{"n_layer": 14, "d_expert": 144, "d_shared_expert": 0, "activation": "swiglu", "normalize_top_k": false, "router_z_loss": 0.0001, "lr": 0.00504}
Below are experts of layer 3 (counted from 0) of a mixture-of-experts language model. Rows are named router (the router's row for the expert), gate (a neuron's input weights, with its number), up (a neuron's input weights, with its number), down (a neuron's output weights, with its number) and show model dimensions 0-127. Each number is 128 + 24 x the weight over its row's rms, rounded and kept within 0 to 255. Numbers have three digits each.
Before each expert's rows: a language model's description of what the expert responds to. This comes from a sample of Wikipedia text that the model never trained on.

# expert 14
What it handles: Separators and brackets between numbers in tables and scores, such as |, (, ;, :, dashes, e.g. 1–1 (3–2p).
router:106111145139165063130103091175138165134137128143161113145132128106122146147120110112127105075111085125119116134155108143101111153088149124159109167131137144154119162105121125175124150084115111128128157186099112124131110152131142096140129128098128101151079131109150120090123163129107098153133135119091193145119153123115141165122133181131155161116116145154100120113123143140120160150152
gate55:147094137105150129123098113157141113159113102112146140174108130146106147113166091125097185126147121112135149138154159147147116134136129151149143146146143121125095116132141157136128140117115147127122116120099159124101065096159119142179169126099170137136090104173116110141169111143116106148159082176149092141092135109110194118153138089136116146109163117121145115120126128105135084137103
up55:103132098127086122102122113108167128115139110127114142137139149135106102173132140143103126129111087119179095112140114106123172140126119128146181109164179162128114137104154160112138157136130115128133180157130125089166105167115169117112167155135127139103109143127136107127156127132144136140135122150140168125126111117111098076122159140139173104212140127085107131140125074130134122099137
down55:143144114092141160138114116126087112153125126114147197122131122081152134105113121100119115134122080067101122155166137111156162113133126135152119162150096109138134156104123119106118131116142168182160112073116133149130155133137105124127115121096184145109127159143100131132166113141096142115090112122170117181140134153154098110112141120121124170129122153090141142125100137097145154093101
gate56:115077130115116110100144158119167102127149132137137139119149111130122097155115108115138149169147098156108134142107153131148144087106144129149110165140108127106120124139138064127110107115129131160106116115126134122110171112107150092146156102138123098095163128111101089130146105150182126144146154102134180127133129122133100162134166088148131108160134167083141137087107204157171138133130
up56:101161137131087147150166129164115137125124121130075120126149096119077129136131135135119134147109145148128163131133135146171127106081105148137098103148121147083108122145170133135107100168131127164154154103139118139121128134166113121133126120116083119133129164154149115109118142136158113126125090133128085143144165170187071109139101098167159138153161132123153146147099103113121190096110
down56:134154103088155134096165120132139130088099128102134127112120102103123126128146133127136084128096168095128151142132089134102115128129106120097126113122135123096110132133167099137159123146134159155136109162169132121123118166105134119118161106095092098146131075139164072121135175147158109100107122108117102121190119105169120113126091123156174123131153135086133103118093103128099145079098
gate57:163120111109123099125095140134144148090146163157154113091148162123143148121146150141103162135109114162079101145124124153110088142123133134119127131079155113145105147097077118151162159100142120121150129124129149112122126118109140128135105103108107157089115083129134138153183071130130139148089107147158139134109100120080127113154102148111132136123109114125125126141134174181109204106120
up57:103117145134132142120115126112080132175177167118124080106146123158110109110142099122133120124144148118163137138142128135116180104136159174128148086143131080144114124114140135098147168104114096144152143175104099174147109124184141110138155135158124147133110173121152110132123135150148126119130144136152149171096140086131127097125136090135148130125112113128155089147088119163108073168127
down57:128118124148132135148143141138129147156167151155080094119152145183093131100131153151115142135092099164160135161134123112118130113130147150107143149121178151178124140122097109120172128108134126128126113147111144110108099092121167088128115163160152113143153143135161146112131139158134121177119178136165164084098100118118099164140115144160100145104168131111103134136111095170111170122149
gate58:102173174137130171131066112102104154114156143117123148113127137152171115129131161165115120108106100144118137150138134115161156139165118087157086156120115102142118138094126089162117113117154132106089101178064159143093109122095135134152147136125122117138118148159140146123116110115109122105129130154086183131121072092108118104127150138098134135120112092132161154129125126098119152142126
up58:132143128179135131106144125156155149126198102142084105131108127076116171155138157114137095130113150073149180146129111119140140144085133142133126178110090108149165100108144139160117127149128104161181127164126162148120134121140100130102122094134081121168127102130159099134091138151105126129112145114125097163168118146138145122129089125148131106096135140156139145107106116123159137124111
down58:127170134165138142153079113118104117119153121107139138125136122134138123165103131161116112119148074205146130138125149117143133144155146125142095091180112120139112126092113135133069128127105138080123151146115168139138151139093137134105120142131121152177110094127077097146159106143105161154128095121120143137142104155100106134127093134180139123097121087139106128120140178142105141141091
gate59:151080132077105148162150122124128133112123155107162109152163174128144083133137101117144132114074076129163121152144108093142131121147119140117165155123140069135136185082130122107132123113095161100115092140140059140096133148128127144148134123099148124132100134152137103117134115130136145143162131133143095083157157142135136135102131095144121129119155114088126103182148145152136121154123
up59:155146131093136102105122119133069137105123088146164169108173134153116151145133089118083106142129145057130140129156164132131104091149169081094120103147145157105145096116134119083116133118154126162147116103142154142152174104122128119129110122101116088120157135154142118120086159140107125083138099185124124126126121130148089115123103143140101132125110191119130119124110132129139120117141
down59:140126153110101138136166095117075149107120119158117120117164142181132111158169162122137129131110118084128133148127112101160109088128113159076121140134089131148128082076117118131120095082136164107104111103114128149123125149126109127154138151131153092130165180135129121124089129156108157144154127149096095119118144141108131128130131099146059149147162160133143117160135133174134109163133
gate60:158154124156106129173143137143127187139121174087169120098141173113155121154093181169142160109098142112107150140141116151109116125173123119118132134131141140111162114126100141083155136152145141122161093134143143144101153081138141132110070136130117138130090124097093102126142166119108121120128113141138134156139142128107142148151110113146087145092102102145107146077154138121141180145145
up60:120142130129131148132139161142150118129130100117172114121132110141140149125095115146129111169133153111126112159134133167116097108124189153099130136118105182108131165149136130136147130117125189156164126125115127130095119154146160151164090164109125129151116124088152102113114167103154091111151093116109174145119107071085148101118112171090163118117119160096177166114111124146140116128115
down60:155101146131098146119111129106118101138145124110093132102119122159112110127154162133127131115115146112117153118158178113075142089160163104151110129140110114125152110144101156082145074178160127112112100162136140099112116125130165122122104095162137142162181149147134133126100112117121106146166119108136124159134079149158116147152109094128150108155132141130107169059134120152119173119106
gate61:098159144125169122149117094133121124154142087119147086122111130104139124091110118139143111085097102124123165077157145151156143118104116122136079131131126107144142152113125137159087168134160119158128158107132176153112163160112072146089110119118190137100129102126135105159171146069152113146135136097117144138112131100128120132162150160135128159120130151128154149147141114166137107106097
up61:160159150132142122148124106145150158116128118125129119129144078131094169130135109115126143103095112118159099139105134136130148132147157138133100127121168138139085140080085121106153117154105125121174092111086127128089097082133136161134119106140095115136113096138149117132135117100124154159091104117157141130159180118083059102151086137150109064125114168117107120134120139124096119108108
down61:134090119103139096108125164069093129111118142107138163061132125155152101111120105135126091160170133105129079143124106110102099122138132115154133094160106126119159106166113118122127095127125102106110107166140109130142137096148174125181118169132105134095133136138109098129110120172100138108171132178152143116149109132135152158153095104123147128099147092128144105139123126147119161162099
gate62:150124137133110075145125136113133103119083125153132118109130091123111125145125127176173122066136142195130132136115120180131085076125132127110120064165146108147136150129140147085130159133158136124143101120099160091139136110119101121113124103129092089140127122135168128089094107150172135095114105122115157155120132143144158142118112145149128134154072130106086140115130128136125098101125
up62:112120085148140092133168170119121137124111104145129131120142143140145148175152096177148100128134173141144134117137089150145154125100152122108118092151093096106150109076173125148113142153152153172191093122105156109141113095125152106135173141089114138128106109131147175125133116153118116105131110109127139132088121111164098127127119115134103136123104139109084160093097143081152134144137
down62:095124086131118079169171161157155154145094120132096115126097109118097139162144115172150157080172139107137123122161123158140140141115122113148089098158134169155127118116110078163092132122150107120141100133130124153110109118158143156087109177153104130125125097143115133137100111096153119144146113117082090116142136144152106146115141157112131105134154132123149116094099160137135102153179

# expert 4
What it handles: Word-internal fragments, especially t, k, te, ix, in words and surnames like Mix-t-apes, vir-t-ue, Fel-ix, and species author lists.
router:125099139156112151142054123131157148111151149155146157132151112154109129112117147176105128123163129120103126124144096152136133130134099082153132144128151113128092093145150127136084133114156118154148135157116118139131150112189139120124139092116171089153095091090120091122158157141140117135154153144139122114135154161137151132083127123083149144090120164099110082140141135074088123120150
gate1:128107117115113117171163158143089117109116124049132119143154103134086127133095097128138114149154129095149137134144093123161142111100164116102126163157159075140128135096109134168133073122151169139135111119149163171095135158113121120138064107158130124172138125106092145129161163121125128150092107097149149136148142126109171102156139134111132143131142126141110093152130127120138120157116
up1:169092154169102157145131133129123128125151163159142121145139125130114168106146162107130116142109147090147099123130162140122118122162138131152143115097146093115145097148073102130126161153130077113116089065138116138141131125117065131145170139108125143161132083115109147129160137122134179153100148113115143124196126174102126102111108122134149095162103095124136123108128115159118114117139
down1:153112139176098135141102115123124178121125122153153140162121124126137142065162133109138136157152125130091097127088146165134113087136103089159135092126077101114073107148123142135079116156119119112145130110154122127118125126127095147109119122095130168108155125099115090124142147135110110146078147112160114137115105167109108154089125074120135123072099144093103128142152122150136097126131
gate2:088099086117091117106133122118124139169097141164108114141106122126111146112150104106133133126103197116134115115130132117126116138136122112106105130131122131138109113181183125130102130095127099124153159130157161143125071086164136113143083112095152115089117127108157119100132151144096108127159119068135144160119148100179114126084164108126162138155104165112153115107160146096125115119140
up2:168106095127146140158146115168097131138151130090128146096112136105128132158120103161117126108095075115133114128097131126139186124138105153168137110133147102144108150135115117129145149116111141114115117103116147109163120104109127141141146157103062128110139079133125102141159137134139115134086100150155125100169151118122121102130127094165051094084065110151125142146141134120124140159097
down2:169141118128110162112141145167146089075146136132087125122132104113150085088114099132121130106065114078130162181138091118137159162139144155098161161108090111140130143124086132135098111135147119119101110122159108098079143125126121121150158094141185123160131123108147131131111122142158119084157115129144095097159132106112137128143111130105104126124158105149091125144106095132153131117131
gate3:125120088140154106123107147158160141177084109141180123153115092122150116192172134098114148140188118127152170107137152099091109136101095133152150107155149137134110136100146117105168128074144148133117124090123148088132110138119110110120100124102108137119154103103088114154138106145145147138119142110147121157139145151150088112145125149118131136110090146122170136142125148123151085122176
up3:151135105119148122147142086118188132145152087116142148123153132146109080114126146175129152100155108089105125156123136156122121110165139148123134163119120123078163138073117096100152102134129101134085103170142151148141177155140114092116122142147114119124139137110178141165092158127140129091117132126099134148152122109142087166137132126151105147127162158143158119076097125136100105131106
down3:136122103103136080132103139092137107203100095159120149113121123146110109115152124099136172161168132111133146152112110085121080103094133127139110124126114128117128130151109104172126116134148177099105123179150140077113153103110140156135082126120076087150137104131120133158092140124146152138099132114142139147131121135128119133104177127129137104087154129165148140095119139108145077116137
gate4:128150145099131096113124132085079144125097122125150125148130157127137100133130153147093105126126131172126131156095119148111151098150137161094130115131147128112104127091113114152108108125095191187134130110115129096182142134137161148148163147133126087121117164143130160115140082111119133127072097179147110106185105110125150150115170130120108142136132101137142082133119105160122143153091
up4:128099164112157121110088082100096155100131118078078109133092154128143116140137145128140155090119127107110146088152170103211106142126127143124124136138121126076130124135073125129147126100167111140139116121110143136104133107134142123110105097139179105148110146140139120151119127106145107110124134193169149131156150127117121135124094146128117076185111157128101101139126132120137140105126
down4:151121125160119098128127110103099087107151100105118173119082138117107116098145064142120090088163130153158144125108130117142147126123167144125107146169083133091139163089105153140106097126110151135130160090135125135130117110122153101117133127136108128110171152134110146083116113133158125105082095115122145132147114131114113154118141111140104125172113077145153119118079075171114156129102
gate5:159158118117113145096096099120201103102147137162118113138132136160076145153112124147107126167147106154138128098149158120162149155065139143135101147099131111111127118107161171152125124129155104121124107148134139141103111097145099103112129088119155146139134105103070097132124107121154116115128122118130094152118096148137114177143107114139135163150096148138163119178135105085148138166138
up5:087070134112140121116097102139124127119142131107107136134122155138138103097120178145096141126181075129133123143137128177137100108128151169126109106122120064124131132136114107085141115115097131160135102131128159125151114133122091135155079114106121095162158085109134124107113124101134159123119107154091119112150130074120138138145150079159134091146149096121114156178098116120128143144172
down5:142075105146150134111125119137137166100108090120087128120168162103146111122107137151119163108095102157111111135141108146112153162107134125109121071097184117128133108100190161130152151129091107114135085156111104120065133140113111135106111139117162175109138118134108101110136098122105151124105113131121141163155138101149137119134100115155162158132162148131119104136128138161176157148116
gate6:123133117125112111165110134179105169124139103111110145112162157108091151121129146124104138135108150118128120132135132108104108097113130102130129175146108129104080162118124098161118127115129122116133134116200089111105103183097114139121134119133173124125171117145111135114144159143122076151124136113144137148122103178143106076089099121113152154152142139108129125098166160075153079103110
up6:118154106146135116130133099085129113167092156174099118147136144140148156106153133168098123122069086123125148151131117117109105112174119126097115143159152090120126147099129152132123129099130155095123132097132201141127105178144107118169172092128121150150106120181112131138162144127121115133132103126124130121088115119124125091158104125137106153145136173150120081135155154095127130098160
down6:157147094099149137126122097122111145173140097106180108103115126138093113087110117077127091118120102131137115186146158110127145154135134134146148124118124082110111110131128095157112127087122141184164125153104150128148118175106163131145119094126149162159132173165150126131139112129136107205098108093137129169108148120129170129146161146120119105113133119096125132113147136131117109142103
gate7:112140128110100152121096105120086116131119133151131156135120141087153121122165096132143117118152135147142148104125103151179145119149170089114146137099107123122103109175123172128132144096114158124119141166144094154099120082104106125133185116174122133121135161145125080147125128141113191115117118120141164125140112093148118176117117156164146106119089169131107138135159142136139103194127
up7:117118139153151117145165095128141151133104154113115131122162135124148112110135174097096161102136126089121138138110128166111148114132112152119117102091156120130095131126114140169164156112159120137143106145163137104088136141146132142091074092107100054092117112121096156177110120114122135146151110108139133094121166117098106142149165142113112129098095103119131121148133091070132159100090
down7:113130138131158111169097168178136125145099103112129153099105142119157168155068153111107150140158115107143133101108150108132086175158112138125123114126135112119142148110127127116156102168115139096121112080135113111177139156166104149122104169093119158101167117117151141138143118083105102157162131123090130129114110136097123127144161123090132154169180138169152106124115137111152127122111
gate8:126145166185099144142088105162165164161168149108151099148148158139096131136147163141120084106141111166081146107118101119138092130160106112148112104149180105174111103148146131107131126152143113142137140112121105118132155137135121107119132141172121138104091072117143111117123128088090134104126125115162135109166121142095139109111162110154130120165157146109103119099143135123139090098158
up8:109148152151142104103146118130133114086116212129126121116143141166166127121095140072115130137131101094122122141140161103152138112114118134121098164181096130122099144120109124162122092118136115127111161141111150147087165099137124152098160185110104170124171125117142098108119107113141169145142129118145094101084103091133076152140158130138164138142145112162125133141124142136139148144138
down8:105081159147120148133131123122125159141126149123157125132138128104131130119112115108082139149159178142148161074109127132127099154113087072151113094136160137137124122105125146103088146179112123143177120109155146123097127167134120152122138075147120118125122110144098155150116114166118148114116106147139166138188128150118192176128130100142125135129142162102130107116146098107103114091164

# expert 3
What it handles: Mid-word pieces built on consonant clusters inside common English words, such as st in feedstock, ort in consortium, rac in contracts, row.
router:105157109140139144155124119154143129148130091109138153148146146127113165096137106165173128120135071138155097136113127143093137136097109130143145174101124120164105129091136130127100118116141108155161126161154122127163164144102091104096089129143103075126131144140106119076184137141094145109101164138122138148141122113180141141078138177115146108128119108117129104148159156124099099162115
gate1:115139103116137126184144094121096132110121113141141121141130131153067110126168075142168104096126101097151102127104089164131184121099152116129141151110112123154097139101117141152112156155131141122135097127120097126147136116120095089149125135141128121154132114135140087141139126141097091085167131146120183104147144128151151164099171117170095138111152142138089103139162100103157152146118
up1:129142086197181161113112113071135112114108073119143174139095151131116096158137139167123139148162141090141105167149135131130075140087111151100115145142198121132141165120145114102101127124111097126114103118132133119116137136132122101147158083113146131136107120146138108120138126112141138114071144142106127138139140089178087144107146134106132134127117144127097155117144157128161119136120
down1:121109111128107130122082172126163128115155128118135093080159111113139131129133149148107143090169139135132156165099115131113136141139153135126087136154132167109124098121170131112185121120082152127124146156124144127155084151157148129103139115138125152111155093139118104154180141109169114117157115102109164098149138148097148167176178133092102130119108138089133133091122120128074147117109
gate2:134115133135167120137140152145180115133155141122123158151102130152127131080124152153099164091126138109132135139138140142139100106118143095101165146132092122094139127112071094137134141146105122116114103118115113112144143093160115080110096121119125085119175113078116163129162102140094096169125121168114122145138066130161153127172065105121121136111135138111121092131104131114124109105166
up2:078169131123128118116077109129106101106152110146128140164108130134083131138125160125120126122138109128124120111143134115162150087139145148165122125138125131163083124098163180121129109118118115178150120131169151142107084107091075124146100154133110131131184101157142106119132142123117146130152097178142157118106122153143114098108110126126114118140121144148086161112104078109125162097187
down2:118118103187136176131114118123140141130171159133153128096124137110100125177095117115129143135129197092133125138126123132165151120142126133127147134087100130122135166153135137138120105150133119124170164128103125099089152108138159120107120152121111146146102100109134172091091115125144149160140058133103151158148143144082131151124132117153116132101154088155097111121142106114145196103140
gate3:104124128156124091088109103119142109152211148140129120186144111130133143131160090137100126130114111101130094135135109174123142101128140101142144100131126126141069105150127096095111135123119161144136131139139146103149160103106154086154134166115122117097133128114100132103132112148173082077146135135140135104104100122130146101127122171132137074088130106086125114094106107126096130155138
up3:169135113089128141110168179139115127101147140127148040106088139146121168126123108133167164165157154107134135127127131102151143129137117137144125164126120134082112141137091111128160148095123151113126061141120130114145130127125143092131125140161123157145126102126129105149102159106102141092090125137102085118108136131076157136155156107091119161114113110112120099100137146173093125128129
down3:150123127145124100164095114111096120116102146113073141139144184128175102160116169105124092099085138160152131128169118134102168095112154166143124111112159083149156082127110089162156125113110112119100093096147099133114153151127115162135124124117135149138129138121135095091140147153159125176165118127125127122113155139137114101099107147133139155165123115116186124130128110092127143137099
gate4:153135155122138118102114139135126164136090077133135126114127173146082127134119179140111126151139094120146183131112123125100114164107145108169173130124105138138136100073124195126106120135117123135148128124143123115150131118119068134059088126174098124127161115143111122162150147144156157131118161106096131113116110137167129097125134108119086142127112115121156108116086137136091151153141
up4:150140122116150147104143171146119174132146096106109102137119118148156117151151160150128113133130114152135130106155117116143134170143176132165130156113140174104123153129116104154118116080103113146127159115077132133128141090083103168085129137158152169145130103079125138090141106105152137074119159116160136119106141124141157127100120133110180101099154116137124085174115113129098127124088
down4:145136100108084157145144128161146162147125120202145068156131102095102128083105142127104170084135105135126134137173122101104168115120137111118090131130115113103123151156114187128152116116115134124174130157142126141129125153117137114154102131117101118121125127133142106134114106126145162183111105126139153131119130101139165121168125082115105079101157127129110134083142111120140125171165
gate5:105185117143128118166131107082122146145159096124122119167146125113131101123137143111178178170103113101122166135184149092144112098081166143174085144147123097143136134108125107153107119137139105145140137167132136151132118133140072113145072121089148098094168103108103118129141137124147132131107122127145107123162120120106130150138147151065114138092109136114117101146111129115115113121110
up5:105115147117134117169134144117129141113166104133121083145172115115134132116154136125157155144101123141104108123091097113122085144110113163159134145115145156165122123146136141175091149125117105151143158080138146126121075093146169101113109133170066099133111147115107093088097120142144095124148123123138093119126091147122143133096131136049121115143150091098126155132129144099161122122146
down5:125113138154099095130127120138124157140130162079114125138091124137142135127108166127121129071114154167074114074129112128159141127119123125136099094112113112104163092107126168115154149130096093128121110141085121102130154112110149134147165136105133196116108103125143082151135096107061149133138116131145136081122180108133154077103122151122123132126150125115138102128101141148163138109116
gate6:110140130123166141150122118126128105135120118166067171161122129130141144121135112157098151166123096140135099141127119123102125142107126139138114157158122093155142161110099118157139115103143120100153115147110124113112137150170092093185107121136159093124093124144122106115161124115134174117076082131157126089116129089110122156072139141112128144131167128097169106103187151137123114128081
up6:123161145168133151143124085111144091118148067133191134117101125126104176143118119150135094126159109151142143154135138076133100117127139154117117132150146124100125120140117083144125144122151134113098124158120131132118109121102156112152074143155147165129162138185135106108129112115104154109149123164140117126176134150121120083114106134153109137122088129139175121112102153117109152153202
down6:153153120115155153119165122126132133154124104122116104106162172142135182112129134161134119195129128109158154134121099140109110152117121144146155135139148106130105118138120114156136141091134083078159167121122160118162129187119125079132153131154142112109108159146084092117172141128145126128118119124189103115112135110092149149115130132111168139170117127123165114092152162161107143168126
gate7:193105117134181121144140137156132111157147093135138141175124110110120104146129130118146097113151139146090132158149117136116126105126103123151144146112127124137103159096139129144141123127136158110132181144142072096161121111109127117124123120148067154105112172148185140118136074161107134139171142171105148145138159116132160105111158145135102119092133089123145129160149175143088148130111
up7:122161066122097130128117104142133146101124152127145082112146116134089106119103164125114093090108122109156132154149160080076151110130113134088109140161134076156130097109099150177125118111157140140148126145117131109174121154141090160168102127081120119113148159143142102142128150113128141099151099136131161122114124087111168130150103111137134086119121083090132117099145114123133131150098
down7:152121164081147102121125113123116133140137114113118133112147145163137086152165083100141130137128093155099138153153100168103165116094134113146120107104139114112117113141121116162138152122151137107141123147152077109130144116133192100134159130126097134140126116136146107088150113117158156126157138149159141145119182128164165111114136156165145105125136127159083144179136139127089078108070
gate8:094159096114123138118144115102106119122145128102159136097136106128134142124172129150136124126102149097182141110113105171151139099118109078162157110122126089125104064173089165121152131153137121123152179122174147141159149106113169118140159112132119104122088152107144132122131125158121116134123143103092098103132130092129066149157120138130156116165066143115097120123127118116126140104145
up8:129138117124163068150072146131090104124145124160115176119118134141101126150122101125115108132092142148133146095129139140143116134110116159091132151117127147107120146087095134109114060125077127153149110127094152098118125124121115114114157138143155114117103093113173156150145126134152088138083152119096138087157100106117135147157126088120130091098164139155129087130118079129113132116174
down8:126177127130137106116115091118109100149112161137154118084124085127085125139124126092126146103138147092123089178113116119097155150153131111130199144119127154122114083103079120132116134107114157111098115125094161108149176109170096117123096113128172100128129149133129100134136146130118111146125127114099116089160124143122133101139117183112143078120136155157114170103157135106127096106143

# expert 11
What it handles: Short pieces after a consonant start inside words and surnames, such as et in vegetation, ap, ip, qu, ech in Speech.
router:146114187138161151096100116126125166108075127117143155099114114099126188084140107142115133120090145109085093131143149136116111119134178145136130152128145129139163130115175135118135100118134147170154166133130116170102136121131106118188146127108163090143130122091086098162138123124092148109108133114104112100118146128113114138120076163127162130158125119138154095115148132116089118147151
gate1:121158104114169113111106148115130118094139187130123159130126129104127110104128109155131141137150123081106156141123139121191137141148136076137173137144098127132148144161106093107131102127141107109143125154152114167144138149136149125116146152138163106111106120168112121163101152128120136115136087058132151150167085128110156143162108136129148090166111144182163139116134177122133156097122
up1:134116105106141131146152148122109120112113145143161132126145174159119173125130107175165122124148093151109116139142134122162120105072128124140167152090150111151114129154139083127134148147133093127122129100131103119109082129116079094149111146139093074111113094133149132096142101158112143157141166140122087112131139084184121169097152084145083137125112153135164136154142154115159125118138
down1:134169098102119074111118109126152120149049113135127139109159136120119134105130126180127139127126111102163130158123092117120140162156126134135121143123095100116161139130107145112146125100153147117158105154149109122160159100119155160165111131170151113128103091156137131128109125148105131118138121092138149192078109126102129047114140112116121125106116118139118188148137133157102115128102
gate2:164107109119144111087134148121163185139155150105093097130133114158161125102173139122127132109105105144158146174142091142115150148123160175157136108121148121177152129128165101123086156135113134123116101132114119144146163154109094152109128148107088130127120111127095120150127092108099118173105165102142125102091150138078161108129129139139110130189136191140143127145124112137120135129140
up2:136112136074158123086154153152120119168124128152146116130101128121173149157142090082113131127114132128131079175138074101131174089173108157160150129132124146092133133148098115184127125110091112164167126142113166099136131129164142150151081163123115141075113160167117143154127123106100135151155128095111132139137136141147150147138142148162131113121120119146151107124119119153130140152153
down2:119139135158145171125105131196130139119144093120183090158140139134114141168139140123130108107134115173142120143157139140147130098177093060137078089123123120170078113114147137082154123164132107116130112099166144123150109121142155132129145077164128116122109133128137083152114125123135125110131148151137117165096107116127138094105130115150154167114118140138118154157133173121115144133092
gate3:132137099124140095133117153151132139116119148098130126092136151087145166162130093074110160146162096161099118144142139084150125148162127109113161117126145186185122140110083146126124111140166107144167102105134119126145120138129088107108145115091129146091138126106114170154120130125096099102152104172092132147148175145117093148162138104125164118127128130106106148111127155102143116123082
up3:156143092130125098126143144157116154108125112159163125145130109138097130133151114175135136147163092112118099099114143118145122181103193124142146092111094139096087143122101104137142129098153124146105119133230098129122147134100103126132150130162144114087145126139128104164112132175125157113139092123100119149108124136137188135105133126099132152120123083162143114119132125140139153123111
down3:127150136144142143155137102140187172148153129125109148113090098163171129156108133076102145118097118110127087123130096124138118108133112165102142109131118116131128104111160107133094100129127121165133148093131161100085150090122142102067160157143133126104138120159169070114103141141154116158123166145129175095140130101159157138145120169126126124155096088124122100126152112117134136111149
gate4:140082118129133162131113086141106123110152165185118120148145103107076123107124130115123096138149154139117137087132141101133119137115116148139162136099104096118169144099105162143114113119096153130151098117145156136113165060137139132169164094129119126187101155110122155152150089110132157086131103121142120112174103123074161119099154122111157125107093107141117159137145133125113116137134
up4:163175112093147113113095102125152115113129139108112184118109188151091133131151107188120141170112140145096088158154138111112151132098139144166119117131149122142145154131102117135116092156116134149123161088158135102122147104153120110132135130134179111116064144115121147107106085151123131140143095141098116101092150135136152119097103144124095099134157130130128101155184121131158142112147
down4:136142119098117114148144149100117127131106149086139133085126123130141133141142073144111108118123112113142143127134134137164129114135152127120108152149188168129183113168138138144128113096127112161131140173141141147130160109087123105168135156148130143096125092174149154112119147122146133178164112164150076126135133152162105098076093125137111112143171107116151139132154116164121136156193
gate5:137114148125115132136143131127124142123137125123124078125161176127130146126153093145113122141130185126157089113148183129104153132105145110113166142183136114107135087106121061140141135115092149163141107111116110117112117156142147126131089136104159166143106151136149132165139167171115132078104146168164133131123146150136137124104133141112098154149134107135129176080145162121102107186123
up5:125171127156164151165137151134155146158109129141173130111125141091129131098078133118149142153120140147134160147101115111126079148125153160116116149163141089109148107121108121128130105115110135162173147117123120131101107143155145167155096144184163127138129181115121144100114104119141158148076095145098123135095110092119116145187111145160137119172136136134153116134142157134086154135090
down5:119129125136148124072165103138131147187097136131124178104101134165143121143124132076150095149198142124147108095116111121147115123134120111151151149118128095137120121143189166149117107159123149108159134102134124122127131109125111137114105101142099143103143109117128130084124123105125125134137183121093124130113131152133136128179139083139118111155088103116142163125134095134209097111130
gate6:166111142163175110129096120137110141147140139134131135098145167116150114163164098167117087143087126077149110105155139099110113129123134129098103090122160139162124088163115159169143112133104111141159108073157085105119114093175125120119101123078135134131079128104138137133161098154152117121136149176110121137172133122148109122099134134120164163130147139115115117134153117120107128089112
up6:131145054119143143140127171196135157137154121163095089153101125086132112099102140080139150133118131097120101079145146132160122128143128156119146133113126130125109158129167119110095124100107104129110116103092090123141096146154112151139110129164155093133096149128130097138143160132110120117108137129129137115137115154098109143152073156135145106167087132128114100146133143160171135091091
down6:090120122103118105106149087074130106107110142063179139121138160085105178118146170145143108162145100164139141146124142150134101135107097092135118088146127133121128107116123146176097088108080127112116128107109144132136121143125149130104180145121123110136173136090139148111095133118132099133126132144136157101097153105146140155086115126142106135077119129109145151114109177128102129156123
gate7:138131145125160141147148103108119126172122115050147129119145111064160123109108129147095110095132132153107161137165107126123085119131146113148183155122133136121128099047166136133134157124133094094121130154085094123120139117123113143114138109137103134124113181168119130107114142154086135118145134128152112158118109118160113095104160124136133100111151129114098165107111095135131136151086
up7:111118120150108144145131112138102129169092110126138109096121141104163132140131139079132120165149140101081144154119123111123144113159136140101110152162100141210135121170112151113080136105114160161074142153116089134128117113142161139147151125134137131103145141152153131117152111158127098131113112126162135142134135135192085092148168141124146108129111097105121104191114133123110155126169
down7:180132132093113130126130142150146157122118160133115131091102093066132127114160130107132071128113118128107118119123128108151106160120087135092126151109109154126134114115115137141129166164146145169146172148084125105149135132115097103139113113068124114106127128109139116124146102133103100093085128162122164174105074170135111162127113135149129094107154111132154172144158085139140099144141
gate8:129122119135156138140140114130143126110110130117124146102072137097103122149116112103094116132109153143143177161115139088169118122119137112130115166106113137103135115147149150127127127118141118140142174087095168158109124107124098113135124113121136118124135133150053161134148122102103102123104128208133113084159139110135147117080115125152087150146111153184130096101176160094137105160135
up8:118110116160155128117131075137125136138107100071127134130130142137155131109117111109142134120163096105135146108118156117169168142111135125105130080157178119138141130135089118110165140164092115128116115110120137140139130125145109131162131096121157153164152128116106115152080129131101143121106173139136085099092087157142170081112157151151176154079156108153124099093110149150156138141099
down8:182116126127089131126110099145136127093183148166114114154167117113117143088109096162081120127144126165168064074147135110158155098142106134100083124137111144156088117119157163151124138141135122138118117161148131138103147122128118114138101128120140086146122140129094117119134110147123087114125130110120083147121100101131118147211126123088132121108145137124104111129137131158090132149115